Below are experts of layer 7 (counted from 0) of a mixture-of-experts language model. Rows are named router (the router's row for the expert), gate (a neuron's input weights, with its number), up (a neuron's input weights, with its number), down (a neuron's output weights, with its number) and show model dimensions 112-223. Each number is 500 + 50 x the weight over its row's rms, rounded and kept within 0 to 999. Numbers have three digits each.
Before each expert's rows: "gets" lists some tokens that make up at least twice as much of what it gets as of all text. This comes from a sample of Wikipedia text that the model never trained on. Tokens count by the router's weight.

# expert 44
gets: " |", ":", ")\n", ")", "–", "7"
router:521471501486495481437487457500542484437632538538548486423470500495507544466500541605399446535444513479499583483490465430531595467577444522483513560502482496487440510468473533400502424513526560476568498467589521469573444507493546566428518417464396467463493506489539405538516492462547444488522470462508491447517589507401439470497618400613
gate0:542436573439562461506455538490520476454427519550504620511505521490529482414484473465359465440419479440485422564504447486500422550486533511461501449459450538569488508468538499429516514478484498489452502500493501482450363385473458524464503470536493502398521462456509498387493511364415534518521485509548489482454452457488451497463446497394
up0:502481466541442588522514505481465505469537499482484482563545411545619488541504523475578524523497439509605534422520544494477620443456408586561520451546518489471451435518500524557480442516480494591517485522447491510505581493473553462582500509559521508518522409523469486528502471541517436468476541462455487480553496478444499539560395518563
down0:496396485508569499458480499601527595523508508435514453518552370581433509551480551529451510617464541452510503437481498429510487503491481527524492452510564394533544454458562506506585483506451428518444488361461607501517529509449538582435402623450496457487416515538490458535461500515492481469573546462494542503558432540497452498500461470425
gate1:492512581450447585459540590496596485467492489486523493500445504456523551503515646534493484492473489489496514484499473479556472452470456490581444417570483536554420559462476524478436541452560454478421546373506446528547426447450404573470466490491402661488505520546440441509542519436514570553411444544480440545519527520463522556422560501465
up1:512528532491462551503501538483537492445513433517565481467459542498493570500544544526403448520457533458426554490422489548566579489440450416487509518565445616534507528453538495455491478544482518520519507397539449488508484525433427487460569485505478638454451516559432393542499538436608552521452503532494472486543502529513505515415550509461
down1:468524518505538573622500456579546502537515461550514523518436595477555529527471501531538518402510494546423441479437512489536566388520479467448568487411518573491407484480495431502577432505428476520520479436562443566428370433559518524438464514486518460498561495551463528486583544467533417516494433489522502583548490533508495561576519461486

# expert 25
gets: "1", "0", "2", "4", "3", "5"
router:547494532569482437498502550578576585515611531525479541531486464463513579523473571436583450486587493581442429516398504455471493395501461448506495479505491446404465439464506532472502429527426535402579538521487585550544592450539597495506442483500492428411477528506518434483551559546469448470601486515524569454548416459460475538451449498526
gate0:521553520461509498496492477529490438579472426487505464468641555484495572575565401470474471489596555513603529477527561465507536523491554480550546543506563554570504470529523441495547500559500573533483499399605492584461428450452518488487517556460489517556509587449499576479461472437424531487473488614429485487512517536580438468437460523501
up0:490491478503472563542495462462474591448581558467546478596378464511503433476459560521516485581472419419460465491503539530489479471553438490491424477523456451555570559471463574512443524522543431514513535561399419442615522527580446510532479418551519590428498480521489438529516543494536567499505529484556475483479486468487567474537607384463
down0:506587524550491564487540456471449501523547511480468507603486611582404475584397506548440485529543423501534447480432511486524522504587447531555450517534465418434590462524421508580498465501497445475473549500488399492447485542491454505579571446541530426485496483500462494473423498502502523560509567475508470428495530623501510479542529488488
gate1:597552537414504568486509608489597501498524414532512515602522574425513505609440520551543493498465406490460459557458468496514424519577424500505453450526471401495514558560443523459474486581502541575450405468568355381533496479479459451523525491540481528502499497479521526523532470521390527544443541527460420478432426474495487516434514493508
up1:506462485432528453638600503526498553627434541518573491579430491523587375530494566439504506511476484451421482481514496535456456509423541386536525535467491480554503474549481411487460463527457491500510560496505629472492489542458457470497461519464504495535481504466448363399528488488578439492531489502450469522477510418538507493577514454529
down1:481443490490454432543523567532481512512528555569597433386537515476567477516442556388532472460513471438384551501529475548503536574506537565497406549428486544553521554581437561461572586582470518467539580529485465452527437485545488543433531496523407548399495475529461443548510464431499468516476496471500438490410486512497451518536538491487

# expert 60
gets: "-", "5", "8", "6", " |", "9"
router:561529489513459538500447458493528604474601449479553450506489541614602519502409407504500549516423521448497552497480425467545477469476524407557511544474428508508569543410602524478447548475491525475530459382478504443515574588539454435433521447492484419465557521448565537473493517508586528496596524448470527488556468449507478536437459503495
gate0:525464399472593473581507495372456452531564536434590491571555485494475538539527486411503603406511445393462611501493447477484482538471526535401452476527518595471530517501452456567514488529494498447512473430505500515354566475565510429477509551513444455459499472492539502504520556527496563431501436559512480535604526452499462533554512570459
up0:470534432540527429630474509479496460525559481550555493577537491429489577467474535463481543478533534453453564543479457444502491520530472531496508463450511501477541423561497420523561479501479547383491445473421491558369582459574542400514495579473461434483530524496554494455551617540479487464533471509420545610535490442481487524512519586491
down0:517476404434475460479483522461627541460546522492504453433453541419494540470468482614546460557584534520568530419508425481514486523514497527562527486518530572578512539450533504472403565499569493582467376559393439484514476523456499541487541523516408504477506443387445454536522532430517434476502564503512422444488469471506504525419527509489
gate1:609422554564477556544390530580568467525565496445478538409567550558482453478578471532442507457507478466473467483500474627526531535510503471427510460529570542497479407469489469436539480468552473441471542472353525537521475445441576528484430539546530479482556435488522421480480459532566527548519485507557559539535514523521483478523421484507
up1:435530527469558474527499580395487495494503486471453491566440478498483546474460530503598472514506469476493509593503500470438468485446556588571542500483448481523520546524519496555468487554453472467450504493562445482568527570545424440486501533493429556548359526500468603511537460522401492421457553462500522392470426535474576477605611491500
down1:541543488504452487460507565505470537473530538444459510516499556473507507394558533488537504551516540572496557452532537443391478573547467515470445584465574507475529509548498467554380458506561464463435503560418553447517462472481429398429462489451535543611546486527464531573477402461432515489369455439513564448493513437492517468483546440479

# expert 32
gets: ",", " ", " May", " June", " August", " April"
router:506551454513473470440512513377461528520433539485500535428405585484525463538470463545552409514562567499463507563512454518481540456499478407557473498412408526502514469422473488433458476484483601624598542480500557445523441576486544475462518516494531570511467483505481594441425431386450540537474529527482447573436482527429417505433495538556
gate0:475488542490453520501509474431532495417538464538504614457494493458433509536580485426465463446465507436495457492503570558530453488444418544470440556546545499514447619425450551579552540545572481426434528463480423490558409510443423472551487564476370492511494579423482385535461423603476395518545513496482504520556514567434484527503544369468
up0:514489450500594476533470519580424541501485505466527443527570452488538502438460610524436558521443480521572552447511490531505471477569559487466490414439562568477462473466557412465468485537450483446541445519518582480453562462572489481449530455531508425507504486600478578527609576488558581498518398541488547402469472477537577492519503605498
down0:474536527490514529500458496548477468575471479463421524517501594451485343478576469519475505564477526502527592514568451531475485373532423502538539529492447549506613470474483503529593508476527491468533490463467505533458425533508502599446456548520509579534408551449392556587528430473359539474485475513579526462473477554511559468454473497495
gate1:540549521502479434454537481524487525417490571536568548509453463474530476501486493554525433439409497573622433450411539503504470484494504620462544574449506486495543550516479597560441494468546423505496443438460493436498499609591516493538534440485504580474477531475539470476470418498426485570439528477518492500478564558469432563363517449504
up1:480551562423505402491498452607555454409557526529509628481540465542540577428503527510520462510464461632576451481521633551509530474505512564452419434477519404503505528507462524480448484435611435454459475389428570401568504528512556529477484486536486546585486433490463523491514525546462515545456394478508609483528563528441551427466553533531
down1:486496503601557490437539504453550411492579575539489531488473577485427525524531538405481464372365500536553574572570561533545517534562469494577421551553389496444486517514526534515503520501529582433554444461471496421609556423564549512506561491529537516540542523489409391519484490459459610477516436525477562469471519574462545553536555528541

# expert 90
gets: " the", " The", "The", "-", ".\n\n", "="
router:462517522463489405476460488580482491448543427472553544451448442544454475542459496506420499518523478536545545426514470464435501572565527546418539508559482484496449489572478544528479490504485496579578573588444494489338470521540491508608505517511459583531627423447425532451529527442503503535462516594472554491497460555610583506568424524534
gate0:554430461465492536434470508543473590452530559485409519552517446472506519551527566515498471463479542468449543504521439483523500495597446435557589540524492422477521442496567558485535428576476545531489477590521419459532444437415469574549446577426498584462512533510495570547559559516418523505557539560484536481468584446527613410472471477498
up0:507434482422489482384436534481468497465504460491464478517454544456525610525547517557402479507524419413469567521545486416485522495538514435550565528487442530552519501523633557464471479480546592477390501575535436523484403489453475504471478520428518593490533484496470581575431606436515434561564443613461417559509513565526519442460430511559
down0:488492504523481464471473571476537554451600484503529598446469537453543385531536503514364460495506470512573504474527536532364561413536551511526516557512479552543520415493435430501493575512579508451507565512456491489480532557573470589450525471512539462545493425472502539522460462517558469505439447449500542444462510488521486531489438553522
gate1:578534542446431539545466505490428552456513486452501520491550454546555426476482593496407547492544424490508578541483528545489463424479558463557471521621601504382429544491481454443389401443493488513543569457529487472419543477532499502429522505519505526560441472452472466453485552455479547406522518457381406486567553514554522500515457445497
up1:522495468497432534488507503530509490494512498449478495481520472520508438484475583542464598523534431477456515585467528520468441407515572416535449528546494540410454548451461505441440434418482427509518575456552470521447487485547536490398514504521487484531522443412454462519523505449449536347473531462410451517631568527560495486571426505565
down1:552478495516552514486578455464545471527446508467504584553585527516502550476586405530572448553467552533447431480438491440512491529481474399513498484469475572554501535512500545467598464530437489461428408464538549537642507519499520444455570568542537385522496483536530461488505442530514510507587442468578450494526521522400518457459571497491

# expert 88
gets: " the", " from", " by", " The", "-", "|"
router:401513547439483473484448460499446390472510411515522478449509464529530424480535599552507439573458425507545454438458431485450514565529579532526481551465438448547502444520534530475473524517473452463424584479460528571546462537554609518560535453518543409483439425458482500539453511481559527610558556509438511452505595541488444531432485408488
gate0:528457616438523570538453552455466463476468463501625509478519559478530504506457509497490566511505433490562460478509435535481415500529505604465515547480520492548553504454490491510432464512468528514551463481547482504440480397585608510486536538465544523365574458544460378542530576478504515542528454528501487505478431522475479450535434516456
up0:482478564439448451525550571484481518555447535482555478611515525396551620475502535580530570469451521485504560529428511425510496501500507470535491481518547499445465488455502569569569556505589591475430543482510512580574467542525495567439419473548454497542441512545508471463469454509478530511471490525560463515526556492530525574488557394511
down0:539477505563540593520492412356507409388483530474537490462523530544474508507540432521590484455514452478486451328524573505483563525620563479508451530496484551597470569452499545476554516464452495516496412513474604415452529434458414404512484508468518542438529524555566439532546634420531476450524551472411565530556425450524572520510527504458
gate1:494477491534549458449505504535462567590422421551546549471489444486563600503507549490558552489434551523518498489492507507515521441472507520489562426536573543518513496528496537494506483391413429510579474498494525553466409501488427493489624534513496471468461529521573575542488513453492434582532520594466487528438525535588382584452590434477
up1:485448448518520405485417526464513562561469459536547520451495479479539543567565526496542440519503444525516444398491458446510587432516537501508511468582529531499456559529444553511545445425502471458563504559587494545486443532364535531339584537437533475441450533505489533546482501455532423583617533464497513526447518532469297575466587501497
down1:504469459573387456552611439470460425571476509427552517406471424492468453458463457514560499419482587477524517524506500488500461547411462439578497448514472462542477429430403442496542549580478519488550589538527521430508506531518375550451466457452523396476573618482495473565504540544574528558443489530506479492478562545483519544471470468424

# expert 41
gets: " the", " a", " his", " The", "'s", "The"
router:491564557477491417505617510487589463509424482418477566506462422507415489484471499517432524587516497498476471520478484526454526492587484501468538444594472438479374530577473481508562549470511526426461439456414559550498535503526563421509425607477481569464545416424467433463519522495500446526494400520520466484467423543403492401414484509588
gate0:442422582454474446507461436525556515568570634499419492515478602432525548528427508478532500503534466534502478489474512512484393445488566524525530448459496487506500586528552557451547482468494419472586453467477431501461525534471509492472475604495463546535563441521546446515442564513403523510551526506609566514543435539471529466539552562483
up0:422538478499552478415509444473446534583519571495493450577493454585498466482438459478478544522518559490504531466489474412487466565518588521492465601485504457553480506430517517629556449503467467553490592499454444412512500542563497473624532403468478493372481555461533571570491510469589597456499505571490458516590537471473532492514454471547
down0:454430470477448482600501494475390456517629522417451527539532520597539462472542512573507563508584463453495487576474527460501484511460441494585377479506528513505525473530416429506523465454479559471421529428543521547437495483504494474516512552526511446519520483517471431429472486441447560503476535382485483491527535467478477481492511409464
gate1:457537460528487454398546399566474530488468508533479444430489480502564425399475482549455469509519512441533473501439423420485523482515520543580485586538521474495503579558415511556478448528527450501474420546517469469530572463378487476631402494482509540550505504572406513553518439484518519516481616451460572533474504508431484496495533471554
up1:403607460542566458548547423426538507370538506515460470547553477425504509493482541562454502515446511455380511518562502440463529490531458380572460490561527475515496467368435449516527495479501458434597451596500536494518432470396478529550410543450491499523561490436437510434422459502497478561485570446521492414548562489479565505550481513472
down1:519530390521465487507523498504551555403445467469410508592548504471459539499500442486455568538417507474536484443445512435524545423556437495472523530533530587518500452524546461466487511449484419514470471639448531536442529543465446501591477600511467431467453599428444499551448454550510475571535499449546385459519568584515591511466488569542

# expert 98
gets: " as", " on", " with", " for", " of", "."
router:379525526451488449439468544508421453432520411557542553448449563615566529524601558566494502549498524517533486463497514493486515477524397498495499524561530460432491433505559543466436506547436471562537473453410466522434550534564509518546463515414556539563418464553556636551607508448459508451474418577586539471483533469494533446478528465490
gate0:596498460423524498483464506456489485585465493555398501536452445473478499513533480452520444504493416407451490482594496563478495476522384557563513518529483524602543489492512445483505414442473542419512549504522521405496519490490457495489542480588471524453488502447472469495559513519556500486429390409462549523512479465436426513491526458554
up0:475543475502531509519561510505473538427517433406443443428529578498518539567484599473506471553504509484536555566451516427583576558445519477511457501578445486526524518541544507481580518623512524578598481547587446540461511468560490509448476486522504464387538569536464454585585504380496451509476614559561502461501518489452616455561445542491
down0:526319540497457482563462403505451549559391477435520510432505479487520554559587563500462436506408367466567433500443454499515463567512515512557433505553523540583621439495499513569514420522488469486448578467497497523597485419526412531475459477514573529496525500474474443550482552473447475499546490490569495520488509556511516511594448525465
gate1:478499490506541548528622484583362536533511516502459555546454501465453491490553428436482525463462446480444542659560531539507381474536486499470546420514482469514490545516520596465499548464449516468517465515471511460465506540508397462418503452451555445496516475405514512544498503588522560484486382553499515485479439496536490512476475499446
up1:454438511519556534469444488468611468473514430508456371460478515439515496488497531461482480502445454512452512365419483476478576519486586515448517477429457573479477476464478573524471400386517460526571430568525458536466459489461543570566419519515466534500477447512477499411491548419472467590545568433493531493518541464503542560532451509518
down1:536397516443503523467516474449526609474420417466499424419461426402483565552514443469457534387446469450502455491455421523593510491502497578486530565529469512521544464556423501520415544504487483493524403418557535495507497504537423516511447457532592483424446533464478489566587528556468486464552392559520438504426503616487511579572446510551

# expert 122
gets: " to", " that", " which", " by", " for", " can"
router:490499568521532551509490623506467438460427401422526539490490567490584465489554477445441591551516514549445432433487497454503480479504517557489456449554499510472511550515444479449427511416495477493606484530459533556413484495477552499486539425552496435536541422570475539555487539481582473469525520444521519502475426579450549488555525458416
gate0:576587446560471504519474584532534555453434504373409507504495508543549453496559463408542517507431421489431487574516468522460545419533451584510492537576560471459594492521438580519457403430536512430521387535486585413507534506572444407521558440555518527568496506540508525543459480529503477507500638469478501457377475443487448522473507489500
up0:481533509547474576449447531525515649494511485538512503549527482529428536431577535485542425510482506529533494580482471454445550480453517607522437439528594481447480525502484556535427475481565474522488517518492459499464530501543456486488460409531485518465464501524621513596448563524543471509460474575614482418406484559524529443479509513511
down0:446487442540478495508525506496435416531538514494501495521441531494566504582543481541479479550423470520409411486577602526549557466524519456433601587522466493456456485564559450498463542443454540497453541553510495519435544491459541462578515532475353526552477575595563526447511513467564547501442666507534546522622578461394480468468503587474
gate1:512469466537401514450394495522569553551507480508428512483444553561509502498431531572467574492507349520533496465476462417481528580413573469542536438448521506485543459450507479507513461538564441517520484564502506503499491449449457483518507577372505455604468528583430475494471549457477470563448535566483475486509479577458444451390425590512
up1:463462511520523521550591498503495528524504575583447550568491449499483512577470507470538405502436513489447452430485413511521447459538530580569473450426547534520460493548574489473561627394508510493504456421523549507560416481525572514522458562462496547401615574495521488450426371626478415551499487457499442579463522540408520476471625516612
down1:511550486430436451524424568500418417478515523475548473460462545521474549459519515533424578547529423529569526519408554462519519493458554425457573451580467521569468516478390564467545502567611507490582530458499559537523443527468515571495431520542517523444490464513445576569466526474509463533483559490607481578504502526481549587484445604478

# expert 27
gets: " |", " |\n", ")", ".", ";", ")\n"
router:490378520499552512388478443455593546535524425516504529448531509436426493492574511537570508499471438540408484422484462511486517497503492569442523494471494465512450498424598453450557526437467516429465507597566575560554500586395522497454423531421538411503477530506557452445510479538455447446589501388527496502502555521482539538524418502575
gate0:483484482488489539405456476441468471589535581456567553497494474479453611598557570486492364449414497445493487475565448520495470524512459444499423505488571534549499476513529516473481535501458484635496553528565542513443413522424446497540554436541415426453504484465457527487527470509533510578573470433440435486519533433513442477477445411508
up0:440494452474514510443454418478517455581512598461643568491519445572451578586539508586507433484514445478506488519556488496506493500506413495462439498518529609501454445549575547495552488502437529606529496488582553470480448523453501486475509425554432449429556506425473505447519455535527498591598449435405484439533601449483481509480433426485
down0:524566476558473445554456563555609547449514475556548438386465523514487494488495569416511502512527489543513400462492471387466511479511565526582548586553539463478488453411469556493510530484530533532554475481593506478463542493628514560498375511524609459459380487527507506512578480531546461519518528534442565530534425475552454550483519540498
gate1:523504543571525542473465528445561557501423466426522543500498603424464521571487432542500600433575430528501610520503483495515516569467480496508578554595422591605413484527550565504533574465536513501490521484455433577479437531590569430512427445475550538397480516554490524410566503428434519533497471527547523517496476520507540588553439459529
up1:452564611420501375568555533499508583653487594487493493503504573429456507567520483480505447522590511502495534488505505490433580482452442468508444551543484456541590499544497502468582492530421538531390571459500466536486443454526540516565507584522516547464517496440467615416529434486479572519466523583542525476418549542636485495532434535587
down1:488548538479426430511528469542499481540585489497528539527474502518502473500413449482539575445454458518429388529429417468493543470470569558437549465480505538505514476560485462570476553467407574465520458492501468491514512490508443551508441558506603537535593507503533471624471539513424484500526438510439489518569533389480484459414476489439

# expert 17
gets: " and", ",", " or", " as", "),", ";"
router:507433471490464452445472437478486505438545483481436497622524568458537525446606483518495471547425483461532533400414526498474456536501552491548479504508486424511434552523433470506491460452475461457447481498485423511469567593472397569506601571428513536539537496448540462599492506390477438609535530492605463499606446509602518527528426574449
gate0:473472617464477493586408523557519505345487438378557481429507551523508496522379510516478481513504529547541513554540434463456564542526430477492494539513545474505617547542410510506507453590550444508494501465488543437446437560508433546455508648527461517485473546475521578570468455442420487543423492543455539503526499604569487508545528452475
up0:563502447534485640487588495506486491443549464593502458514534393442536514472406525457563500479459479440511437477458572489502489474531433413439532523552445468566542568634466517418452526593485486565489490476486442474495514489485508511540482615525552471536535487479483550515481580509481506404435475532463522487538473521519524491466542421546
down0:438437518475553453407491480473399526462522420377599527463493535421455453533516500496501481444502488504568494499517507440532440481517467489535497530519511453503471465496467524434466482523440510419574515504478482535444486530430393438476548596466542457527520530419532518554443445521570346553472491504484530471515419578507459546545514467507
gate1:593549511537484502511487561389524495424544449502478649480583526486527513535533572412580526474496408501474547507481474521528462577477539499512599432564445540439591426527497487464520428573494489493551490513541505443501514449570516459478504529512493579479447532480500537442490505517580579538536525509515433561470514531525487509466433531472
up1:437555449493569470466478436570493473620453522414563408602478397517440461538441453556550368505530593506543458511478605573511436467496481458491438520526510489451515556468562541588491547471512515485497563493523611494489442562549473517583455480517485455489487443467508407493462443531533462568488507475463568374462551460399529438551525501482
down1:471532500471457438454449473525477550533532501488384398579468566507539501590456537441541421514433565496440543462468418531491396533520476490493501436524547483525592473537489487531492447530440492463539459493513509493567448423541526447554483479515534528549487524527443490461532459493499517556538342456451607530479408543409406518324450565458

# expert 40
gets: "s", " and", "er", "ig", "0", "g"
router:552415520493531521489533464570551590457389538495464539481475556497452461444435427511517539535517565509568510622505409604499482463572413476473553506500450542512564533528430438379573512541469488506429516438442461488533557506514534408434460488528515497572497558575500467433489367509567489515458486558498519504534506456487548536512509491460
gate0:499525548452457545495461497478450536388478503477511546541590506476584514533488471516504547398434597514488442554464498462587499488535526474529545443516594518506574417497410524564594497575390509503422457437452506561495501590507541485536482499522442587468523491513464496527602537552381545474396474512393490504532524452481531550530525474456
up0:515518464440542524443453504492556416441463473435507545520438426415597477531500508431493492525573485467554470503509512420461487433455470512468509452534486532511463531483442537577480461492449564471591597529445566489581528507504556451552519530489524498524487481459514605541505458467540446559466501552493508545520476492514453521477460537500
down0:571504543510434542529510435449444463523450585443623482414550496526555419521501467523521559488458471593520504540565478493472464441519537544469485447473467459446490498492648398475472555446568440511527544461535460529512510473510465502400550614561557524498553485589427422502479503447479465491484536442487408466512395590524528518534498517424
gate1:474469539517459405468446546489511491382469537446624558479480529467500463477445546469585506431512500461485460554660468518524548500484629542449560547482481527524485502523542535361482539456515454468520495476480461496522524413474467487416509462523383519416481530526464411489432450483541489519484440520500498542405466535523513455487526420522
up1:477466478527437588536545517555507428505465398468469430511415465486523461472458582478517465479433453531555496595517537476463449551519492470541534576470436439489490488513542463490463514521530517500415442538557448445499562506569455478522509478531485480600492522567485467473524475524555400440412470546480396513368466482535506415461499493498
down1:452406529466439522499535555459506451621513528485515535432461457460433509446467558528550509491450550459492416476453414511386564470481477425457413425453504536479471493375504492567479452454506565534502541512592462536598515536527526516493382524538554448458496542590502567523506409446435563456463418467476455476479527429466456550495514515561

# expert 35
gets: "0", "6", "4", "2", "1", "3"
router:493538412554509466606492485512534548496512469542541472433473499427505540474496545501441491497520529546464570542482485488496613482475523598444476535526526548421415582454488532509559452482400569443538452546531522530534572462600555410483612490403539421433526505551397522503531463511518453437509524540498502453548496494426491550466603381564
gate0:502517542507455507479513559460450392501482476525534576514536516550431516506553462569524448443571569528632423613482519509526417518500442574448566443513652430454487453494478453550439539572651438419486480477441474559476458461426464524492452491524434516444405501476476517529582487482469510510433525416475507462469581372476478522531501482593
up0:551554531478440476540479441564475507551548579438414491476455526601525515501504484443492490482463466426470546467540490608502589501527534448475452507470485465538559487612493424416518550540508529475520526581588573534495440552524503433459443433531504497566553428543511401510403596456495475441505544497457482458536466563591501471545488512475
down0:566485526590488500527593529550474583590559445446482482491478493579476538480444465492431450513550612507455532424382524485530495568556587485481451481486516506516477483550497535621517499534455427458552501574532511507494499455486492525553409503529521545512463488523532461496403553588471492469504554479455456563618400545534477534454472611534
gate1:440546486506501444506437479543521461513488459482448481468521438457523433580556488425490473498593458491505563505556514539489553495417478508488501491558523534496462523485525390596544453514481517416485545602455461415508485450462485482546509523476470463515598460540342513494413404527586578519537499528486458500477451520455448483480461435602
up1:522512467527511591538586457498517520400495402545491513547463540562543526486536548546417458520551538551494427600464479482445551475511520466624551454525534462414480515531505511485503480437571471492632441536597528442486559509496515591429525477499558464596445446530490594592605584484492472518496492532497602476528467605543457525443544516497
down1:448494430542505431490525509490543453516549424481521490475610493609454529491538519540509548475572498577543572566583512461493435496523453478408459462588484510477478556475410530508528514548515533450408566472554565560362447489544515414543562546508563445551546548501483489471501587462384453474508498457428539479569458475551506489447562440524

# expert 100
gets: " D", " K", " W", " M", " B", " P"
router:492566492512517589504550479520513485558511536607438504586428528435465535485525497550528574370439489471531524476550442455451488499422550561626545500483556463505512469469506539507482567491423566427560464521492444460511475480482494567511484508519479571407540492529484448485485564457515556448446549608409487480462538536565518524474444475493
gate0:476552479484473532402483409446457386503569468527464515506466509464465505476535449530527488398491535444488574521525508552477475504445484448550506450451525547404415504469527561534393573449540506462564429481474618597537507548450542553491516538580459545539531427480519510482443534530507496465436525568489498551482525535574442387468577470515
up0:501394571540529510490555519455513587435490526509504472500502501552657439434517478484473508623523483592520473476481472457468510396514458436565501562483476549505488461478493499493460546444416549607490441536447493471484523508448487525497405479492520485484498504499525559535468497512436395545532509498513534552470431482472495566467482531503
down0:405675474495525523499479518486458421514494520542450545505505520411421518463523577486535510405555451498417451472460535557581425621466526569582517558485571474531535529477475504546523542509522445424560499489549452484467506497426549433487557478456443476488590487463532469482448576464623540459430509570514507450498566544619535480559469455544
gate1:468574489470535459450542485562459544534540491490527588476482589482444515499487444599478468522571479455496432544516399544425486466387500454543415374521479433613557529508448576473510575583500472547473474485532439511524465415394506599498392477573491550467502508541546514451523517407576627499466488451420514512455497475520464442493513587510
up1:521477494393582543511487512449477448469425466485503494535517466497477537460591539493510523436420537458448458472570587434513542592516522479485518490483539469535481518402510511496454493396513471461516454407527540521479492499476543530478487475493470491456545467378592421486469450436512452418614431488559390499523528520552512521514561444663
down1:464532528513405564525489536547479481643527445547428517537532506532550429482455487531515418531517571512492463528504597620492466454481433474447448545536486458548514561539539499521554502517577590595444472556482460426489552493591415383539503533471482526494443540506488508509473485566429438578529585532438530527550537534538565543493424465416

# expert 107
gets: " |", ".", "%", "0", "5", "7"
router:466403476521521465435522483470464536458583558508571568480473566521486496527570506544450544538495440593383554490488478560495519445542482576371536481472512454498422551492547549482601430471432514445606444578557557555546465506435601561427477509456506432497489504554505395540528534545516447471591502446516531443526517450512490536563501472467
gate0:617459518469499542466426495506536487563570435539525494496551566487541464540382486505473497417534463475478506474565395528435498453575489485529479597496484504544476577558580568586466480476553565501545480546451477529549513523487573480481568535521512447517506485425489457456473566474542494465530478460506445567434511535470465482487511529420
up0:513509426514437481474534486557557502488482503509522502478488561410434494471579557512444439445503535490445509529606437518546477528584566526462413504528463473644510584484349481460562532552572398433443513443525531497554520508590469569501541425438480484540558605470488523498528580500503482535510537458405491427571483411423485485471502503524
down0:489473569497555449553361609434521502487541639505479466519477464466560534536387415507524490570440517466555451492563486433523551469502413526508540560480503465529448470502666517512485447490421547531476566508430438480475565597537572468517450533496548561462490503521417560454544494489542482524532467564482409656551527584518470510521455588524
gate1:559505563448613478529487467538444514492530484513578454529493522424529501514532497550496484519454597496499592519473640534500504459432409489473477387411528522531478464512455422382509406554564339497443576450443546496541419487411530492470477512493487509606540526474534418467481519467554557595512471512441516562586482542603461496461498514482
up1:402580568537555423438507579477426500577426566515432457453411490478500523539487444415490541485620519547546493442462474515532526459460550499506496489442519551507532436524428470556525555451483568528520374506520462517434424530542407432546517533561506546432484467565492510473471338499502479480462570575597480520476485545389457557563524520467
down1:448524573527517487540466578453439473522456538434485456417539486469584452469457502466517563437523560517497493572595492436549519470490564522531469533490479508367556423549487606485472429453413515496482614485516516453513452423419557450466520473532529422500584536536430501447499541614517556491545545397487499489505512547567476494546544464515

# expert 7
gets: " to", "ing", "ed", " out", "ated", " up"
router:570538510541431501457598596475569507475472393439474558517497572574531548458465430424463544559506475522581438516511435568487451509489396474505528554519533509552555572497559468551449440502466501520490411426428521465523574509455483453503499556485532435591451522539584571525587549493458502545418513444486542517458394433537551481520438528517
gate0:512496569449513495488570482487475471471414470518542474491561474446538479472480501601478479487474600482494465471451521551541431535523446467576480552544498455479555553548544420487461492458432504438403434540500534458542456514540485499509388478486487480523527478453579468467473482585507490478555495610486422517521455373445503522385565480476
up0:502558476516504441489413523474523482526593460522512505529415464510478520489496528387494537477550412473476522589585457546476559477503502485469448463454454498540426489551451482453574424537529514532597573552475556516501560425504510486469462515523512488417519518508307455502478474480423413631544457482445469447493504537470472470624348482363
down0:555435579424466537496482579458534443429537471503529524422487492510451432581445552525566554369518413472468460528482539534616465492443506490548541474552511560423407483529573490554526413485568561501453506540526598502408560564446509451506508602412477499565559480573483579541551520477439452542483530539458511486535511480435470552463517600470
gate1:550494545477405441433464471425416511504549502583575484544533518523563479464543519426517535534537548536588526500592512492512494631455545521470456511521542529465398515506597494447395456511455543465528549592491502494505509567532435367527539569495502474540546604498463556487452501515527454457501489553543425523429528467578560528601383533498
up1:505510486502515498454463436568520537472541599557496525495552548466560592444395483590460483469468500519522385519485511462478561451453523418553642509440507520418538404460501477520524569581557495545424518502510409500509511428445517603456404442397467609415457514531377440446415496458585508512474559515468566520491557553546512533505527500509
down1:517421489515447498428514558486513538508492549486518520459510460549468439477553594442448538537605535470416550558576510467518453477453464541539509453539494415468489563516557488546471503432492471463490621458469579577496521533459503460520526535529476520499559491520495501608518490497475395485411655487673466538540356458524522493585443473538